{"activation": "squared_relu", "balance_bias": false, "n_groups": 8, "rope_base": 10000.0, "lr_head": 0.00618}
Below are experts of layer 5 (counted from 0) of a mixture-of-experts language model. Rows are named router (the router's row for the expert), down (a neuron's output weights, with its number) and show model dimensions 224-335. Each number is 50 + 15 x the weight over its row's rms, rounded and kept within 0 to 99.
After each expert's rows: "raises" lists some tokens whose logits its average output raises strongly, later layers aside; "comes before" lists some tokens at least twice as common just after its tokens as in all text. This comes from a sample of Wikipedia text that the model never trained on. Tokens count by the router's weight.

# expert 34
router:67 49 47 53 51 46 73 45 55 70 89 44 24 34 68 66 54 41 37 71 44 55 71 56 58 45 46 63 15 58 63 46 37 74 41 42 43 41 34 60 53 49 25 33 65 44 61 59 78 56 68 86 36 42 32 19 49 27 46 62 38 82 64 43 34 82 18 63 27 30 71 54 24 46 78 42 46 38 43 16 70 69 71 38 65 61 15 36 27 19 69 39 68 17 18 27 48 63 45 38 46 51 39 46 44 76 40 51 44 52 72 41
down2:77 43 52 53 59 70 16 59 33 59 54 69 37 31 55 51 71 40 27 36 47 39 54 36 57 41 26 50 39 47 45 67 54 57 66 06 42 36 56 50 49 51 45 67 29 54 52 53 41 50 49 59 53 63 52 35 54 46 46 72 46 51 35 41 43 50 52 69 36 46 45 42 53 59 47 58 48 38 60 54 39 34 41 31 44 33 70 57 66 46 34 88 57 55 59 64 69 39 48 73 51 54 29 30 52 45 34 24 19 59 42 47
raises: "=", "After", "Career", "History", "For"
comes before: "=", "\n", "See", "  ", "History", " Team"

# expert 32
router:43 36 48 50 73 54 45 49 59 49 23 49 83 41 61 34 43 22 44 37 29 31 27 71 59 35 55 60 61 44 35 62 63 48 36 77 84 67 71 27 44 66 28 42 57 41 34 44 30 31 44 47 53 46 37 26 43 51 30 21 57 42 39 67 40 40 36 55 58 81 62 67 54 32 33 50 52 20 29 92 72 53 48 55 42 44 58 70 39 47 45 55 52 50 65 64 53 57 46 41 59 35 33 45 30 43 44 43 33 26 48 70
down0:55 35 65 38 35 41 40 84 37 44 35 41 42 39 53 41 76 81 37 18 70 58 48 09 79 48 47 48 68 41 35 62 60 20 46 75 58 41 40 41 40 50 62 64 90 72 37 66 64 47 50 74 52 42 70 75 47 48 29 74 35 47 29 21 23 45 36 58 53 61 65 54 65 67 51 14 36 29 55 41 56 58 48 73 68 22 30 60 56 45 36 61 24 52 71 66 38 44 37 45 56 58 46 58 40 37 43 49 51 44 39 75
raises: " Story", "acter", "ication"
comes before: "–", " |", " the", " season", " in", ")"

# expert 44
router:52 46 67 59 53 64 41 26 74 54 15 51 40 52 56 47 37 69 51 73 75 69 51 60 48 36 70 30 47 43 49 52 45 39 43 42 32 59 54 56 19 68 38 56 40 51 41 61 52 37 65 32 85 78 47 58 47 34 66 59 43 65 47 17 48 53 18 38 45 55 32 48 42 37 16 35 48 53 67 50 42 41 44 54 16 59 43 45 41 48 33 39 28 82 40 68 18 68 22 26 54 36 60 21 47 60 46 68 63 46 42 37
down2:52 31 69 55 28 30 70 34 75 71 67 58 22 31 47 53 27 27 50 53 61 49 45 73 33 37 35 70 56 40 20 34 35 60 10 55 78 59 36 73 57 56 36 32 36 48 51 54 51 16 45 25 44 46 60 49 56 44 26 29 68 48 41 50 56 62 67 68 57 55 64 61 41 79 33 39 40 64 24 48 53 60 82 13 37 44 66 52 61 66 58 60 52 60 41 85 54 33 34 50 41 50 50 60 73 37 67 24 62 37 29 55
raises: " and", ",", "-"
comes before: ",", " (", " of", " and", " in", "y"

# expert 13
router:48 63 50 50 35 48 31 25 39 70 53 40 62 33 43 28 71 51 31 51 25 40 30 38 38 41 44 31 46 78 62 25 59 63 37 60 51 70 30 46 57 63 50 76 32 65 37 59 27 56 41 60 73 49 76 38 03 48 39 16 69 36 18 60 50 34 64 75 64 51 32 66 47 49 36 76 84 63 50 47 73 54 65 40 61 05 58 42 29 55 51 51 58 43 74 56 57 72 57 39 47 41 35 72 51 51 39 61 58 55 32 64
down2:32 48 43 38 46 35 86 60 69 51 39 95 71 44 38 27 54 72 64 54 56 32 55 51 48 23 44 56 53 70 52 52 47 38 26 38 32 69 59 54 72 62 46 86 49 76 30 49 35 19 53 65 54 49 72 55 47 75 10 64 74 36 58 75 67 40 40 53 41 62 63 39 74 50 48 38 38 27 61 34 44 63 48 38 19 66 52 31 33 21 54 57 36 69 72 42 37 40 70 50 31 69 46 52 50 22 45 53 53 29 33 67
raises: " the", " these", " a", " it", " this", " all"
comes before: " the", " a", " that", " his", " her", " to"

# expert 22
router:69 40 52 36 65 38 48 69 41 53 63 54 34 54 14 39 43 42 57 49 33 35 26 28 58 57 30 26 50 79 36 44 53 48 39 41 76 63 52 49 66 37 49 76 40 75 23 38 30 32 63 57 56 59 73 43 37 58 52 33 38 09 74 79 42 76 55 35 36 33 59 61 49 50 64 59 70 39 25 39 41 44 59 58 72 40 51 57 65 54 75 72 45 41 40 57 75 58 54 66 48 52 23 79 64 32 34 43 49 35 33 49
down2:47 11 43 40 48 35 30 67 57 33 84 43 52 35 52 43 66 67 24 69 67 46 44 76 47 55 58 55 50 56 62 39 46 58 40 39 67 23 33 75 55 39 55 70 26 60 66 50 60 63 54 57 20 29 33 68 53 41 48 57 45 29 38 49 35 68 36 51 41 07 38 63 60 61 86 51 62 28 31 65 49 46 28 59 72 48 35 19 25 32 51 59 30 65 60 88 28 61 67 32 30 71 44 42 43 42 57 51 27 28 62 59
raises: " the", " a", " its", " an", " their", " some"
comes before: " the", " a", " its", " an", " this", " least"

# expert 23
router:54 36 31 48 45 46 28 61 30 41 32 51 66 45 41 17 45 36 74 42 50 67 52 40 53 31 44 61 53 61 67 57 60 47 19 59 66 38 45 35 70 74 34 44 56 30 55 47 82 58 25 23 76 52 35 39 18 46 56 21 65 42 36 64 54 63 72 72 61 50 30 51 40 53 40 31 65 20 24 61 55 50 33 98 46 32 54 49 54 59 51 51 49 38 61 56 23 50 51 68 61 82 44 83 55 52 62 52 31 45 68 48
down2:81 63 50 73 46 32 56 58 62 56 55 41 43 69 52 52 94 43 55 63 39 44 12 44 99 73 48 46 44 42 64 44 71 71 55 36 62 56 43 34 55 41 66 57 30 40 22 44 46 53 46 55 65 48 90 45 36 74 65 53 40 14 58 40 19 58 44 42 52 48 50 59 57 83 30 48 56 37 33 39 59 45 60 37 48 57 47 59 70 56 12 47 37 66 82 54 52 71 49 27 27 59 46 53 55 33 47 64 56 65 36 31
raises: "hill", " general", " ag"
comes before: " |", " by", " on", "\n", " in", " \""

# expert 47
router:50 58 67 49 45 49 62 44 69 34 41 50 40 58 65 37 54 64 51 35 58 75 60 44 73 50 62 55 63 53 34 41 45 34 61 57 56 55 52 57 18 25 51 44 51 48 56 71 66 53 40 42 22 29 16 53 81 55 44 61 57 44 76 32 32 73 00 71 36 63 51 77 68 42 59 43 76 52 50 69 43 46 64 39 53 32 46 65 51 60 50 27 70 68 50 41 21 48 67 34 48 69 43 69 36 28 26 61 38 43 31 35
down2:75 53 49 40 34 55 66 80 54 50 62 39 66 50 70 53 59 57 47 68 62 62 71 53 41 47 51 53 38 53 54 38 37 45 37 49 53 49 65 46 36 63 42 88 40 40 66 39 50 69 40 47 62 64 73 48 27 57 47 50 97 49 30 60 22 52 57 62 42 62 63 61 61 47 52 48 55 44 44 41 47 66 35 40 69 36 37 51 43 44 53 59 45 53 62 69 21 48 51 61 37 42 51 53 60 59 69 60 56 49 70 39
raises: "\n\n", " In", " This", " However", " They", " While"
comes before: "\n\n", " The", " In", " He", " It", "="

# expert 27
router:30 60 47 45 62 60 44 76 14 24 56 62 50 36 40 67 42 54 44 15 42 61 49 54 57 48 58 54 63 69 51 53 72 41 82 54 55 44 48 45 58 56 80 47 44 29 32 49 28 36 38 38 47 44 38 37 62 54 64 47 38 45 50 21 41 79 50 25 48 60 32 36 50 51 28 37 76 46 42 31 51 17 44 45 58 49 61 55 22 70 49 76 27 45 50 55 23 58 52 75 40 35 27 73 25 40 33 67 52 24 51 76
down2:49 37 59 54 43 55 29 66 20 45 38 28 62 32 30 35 52 62 53 67 25 51 55 49 47 16 76 34 66 48 49 52 58 45 50 59 63 37 66 41 48 48 48 65 63 49 59 29 41 26 35 56 35 47 52 63 59 31 56 29 63 63 59 62 45 34 42 70 71 37 54 41 69 40 37 46 43 35 63 76 53 47 38 58 63 57 44 62 41 29 63 37 65 84 52 55 32 45 60 35 35 54 60 57 32 47 62 88 29 35 20 39
raises: " per", " ", " to"
comes before: " |", "%", " a", "0", ".", " well"

# expert 33
router:44 32 54 75 44 55 60 56 66 39 46 38 53 55 53 24 06 55 25 56 40 60 36 34 52 38 49 42 09 65 50 36 61 21 29 71 65 46 58 65 45 46 37 47 49 39 38 66 36 57 65 36 65 68 69 75 48 22 21 64 49 39 52 43 57 27 35 41 73 45 49 46 50 43 29 58 93 43 54 60 65 54 57 63 41 35 58 46 43 33 46 34 41 50 40 57 63 65 43 08 30 46 59 72 26 40 60 62 52 65 35 32
down2:59 67 59 60 49 61 35 43 46 35 69 21 55 71 32 45 47 37 59 22 44 68 58 34 46 47 52 65 46 35 43 45 42 53 69 59 44 63 00 59 55 54 61 55 75 38 51 75 53 61 37 34 55 63 40 38 80 66 42 40 27 42 40 45 87 61 44 62 37 41 61 59 58 46 47 50 61 41 58 51 60 31 51 43 77 32 65 70 34 49 23 23 65 51 41 85 58 36 82 38 33 78 58 45 35 43 76 50 35 41 45 48
raises: " of", ",", " in", " on", " from", " and"
comes before: " of", ".", ",", " and", " in", " were"

# expert 18
router:51 53 59 49 23 59 53 57 65 34 71 27 51 48 47 45 51 68 51 75 35 56 59 49 56 75 69 62 38 18 54 40 44 77 66 39 68 36 78 53 10 28 67 56 74 89 69 74 30 63 43 28 75 43 17 60 35 70 48 73 61 53 25 51 54 49 30 45 35 71 61 67 60 58 63 67 47 58 59 51 37 78 32 47 51 51 73 52 61 68 43 47 46 56 53 45 54 51 46 55 50 76 30 43 31 78 73 39 34 42 42 36
down2:56 59 43 49 29 30 25 38 67 59 37 50 45 50 34 11 48 44 59 59 30 44 25 37 71 39 59 50 26 82 49 55 66 41 49 27 17 38 52 66 32 40 50 60 20 58 34 48 56 68 64 60 17 17 60 66 49 37 75 59 56 16 42 62 30 58 66 50 52 23 38 57 78 42 44 54 29 66 45 54 25 45 54 39 55 43 60 33 38 50 51 81 59 33 41 38 77 64 33 68 54 45 50 53 55 55 41 43 45 45 47 43
raises: " and", ",", "/", " of", " (", "."
comes before: " of", "s", ".", " and", " for", ":"